Experts of a small language model.
Experts: 64 experts in each of 6 layers, 224 quick GELU neurons an expert, 4 picks a token, a softmax router, 8 empty slots to pick, a shared expert of 576 neurons.
Below are experts of layer 3 (counted from 0) of a mixture-of-experts language model. Rows are named router (the router's row for the expert) and show model dimensions 384-447. Each number is 500 + 25 x the weight over its row's rms, rounded and kept within 0 to 999. Numbers have three digits each.
After each expert's rows: a language model's description of what the expert responds to; "gets" lists some tokens that make up at least twice as much of what it gets as of all text. This comes from a sample of Wikipedia text that the model never trained on. Tokens count by the router's weight.

# expert 42
router:487521528515519516501472507516473530512493523523538547471502509531558491528501475497510539532474492506473513499510518466470538488502507438478479519484510506500559496461454529491478514505553467
Description: Capitalized word starts. Opening letters or consonant clusters of names and rare words, such as Cr(agus), Str(abo), Br, Fl, r(ats).
gets: "D", "m", "C", "d", "S", "M"

# expert 48
router:522524519520486493449492509490506515498515527494502502541482511488509517487462486512469494476473461481489489524469500485536485515497498449471509519537478468497528526481521497502501505493507483
Description: Short word endings. Short endings that close a word after a capital or prefix, often in titles, names and tables, such as M-ad, P-ad, X-u.
gets: "o ", "al ", "y ", "e ", "i ", "u "

# expert 29
router:520521510492517492506481481493464501474507473540497462494516490493483508497506511484538519471471490511474508494477474497531506504463453473513472472495530521487494482481520448508478526520529497
Description: Commas in lists, places. Commas separating city from state, items in lists and clauses, as in Kansas City, Missouri, plus infobox labels Born, Location.
gets: ", ", "), ", "= ", "Born", "., ", "UTC"

# expert 36
router:487504513485490494466499487512501466512494510488492497489479566502468517497495478500498485500499487468452541488497482532451530467568507527524492520517570496499516465531505481499488484476508540
Description: Word-ending pieces. Final pieces that complete a word after a short consonant-cluster start, such as bl-amed, bl-og, st-ressed, evic-tion.
gets: "of ", "|", "ing ", "ated ", "ation ", "ted "

# expert 32
router:487485506473538483542510489529504508475506496492503410479473491523546523496505524491552507449465489498476519487520529521506484505472488480489529507509474482518476519505471500478486453537473512
Description: Range dashes, slashes. En dashes, hyphens and slashes joining numbers or names in tables, as in 1945–1975, 2024–25, Tahoe/GMC Yukon, plus decimal points.
gets: "–", "/", "-", "/ ", "– ", "."

# expert 47
router:517459488487503489479507486523474496471515513538504509509516502501520515515512479511518528516542516492505505466527472483544491456516505512475572517458512496476504569498504509510515525476496513
Description: Mid-word verb endings. Inner or final pieces of words split after a prefix, such as aking in Making, ends in depends, ending, ov in Lypovets.
gets: "ting ", "ing ", "ov", "of ", "als ", "ers"

# expert 5
router:529469531511504495481479479549490516466505517507506501507503486523473543500520526465494508509470470511463524514488512526483501465492480469491546477469510484477480482515515479514500516522490557
Description: Capital letters in codes. Single capital letters or short caps inside acronyms, codes and name starts, such as GRU, PSUV, HU232, Khanna.
gets: "U", "O", "I", "E", "K", "C"

# expert 49
router:530476491485487498502484508537497518481475499541489479517473456539498490488488495521485501502528526504520492511459528520538484511466509498442506473466519454493480522476485490447520477532465488
Description: Opening parentheses, quotes. Opening parentheses after names or numbers in tables and lists, plus closing parentheses, quotes, dashes and math brackets like ^{.
gets: "(", ") ", "\" ", ")", "– ", "), "

# expert 30
router:452520485538475480481497540487523532501509484440490497521473507457523491501492454533447485476504469513497504506500508478489478518521482474537486528504484492500524502488525537499474479469507507
Description: Articles and numerals. Indefinite articles and counting words before a noun phrase, such as a record, an, two, first, same, several.
gets: "a ", "an ", "A ", "one ", "first ", "two "

# expert 28
router:498489508497510486466503490480520486485483505549505521474491524487495450461462515490519501495508476487485472508532528458477509482436534491474500482511459493555506495519504483527500552487489498
Description: Word-final suffixes. Word endings completing a verb or adjective, mostly ed, ate, ing, plus object pronouns them and him, such as arch-ed, perpetu-ate.
gets: "ed ", "ate ", "ing ", "ent ", "them ", "ated "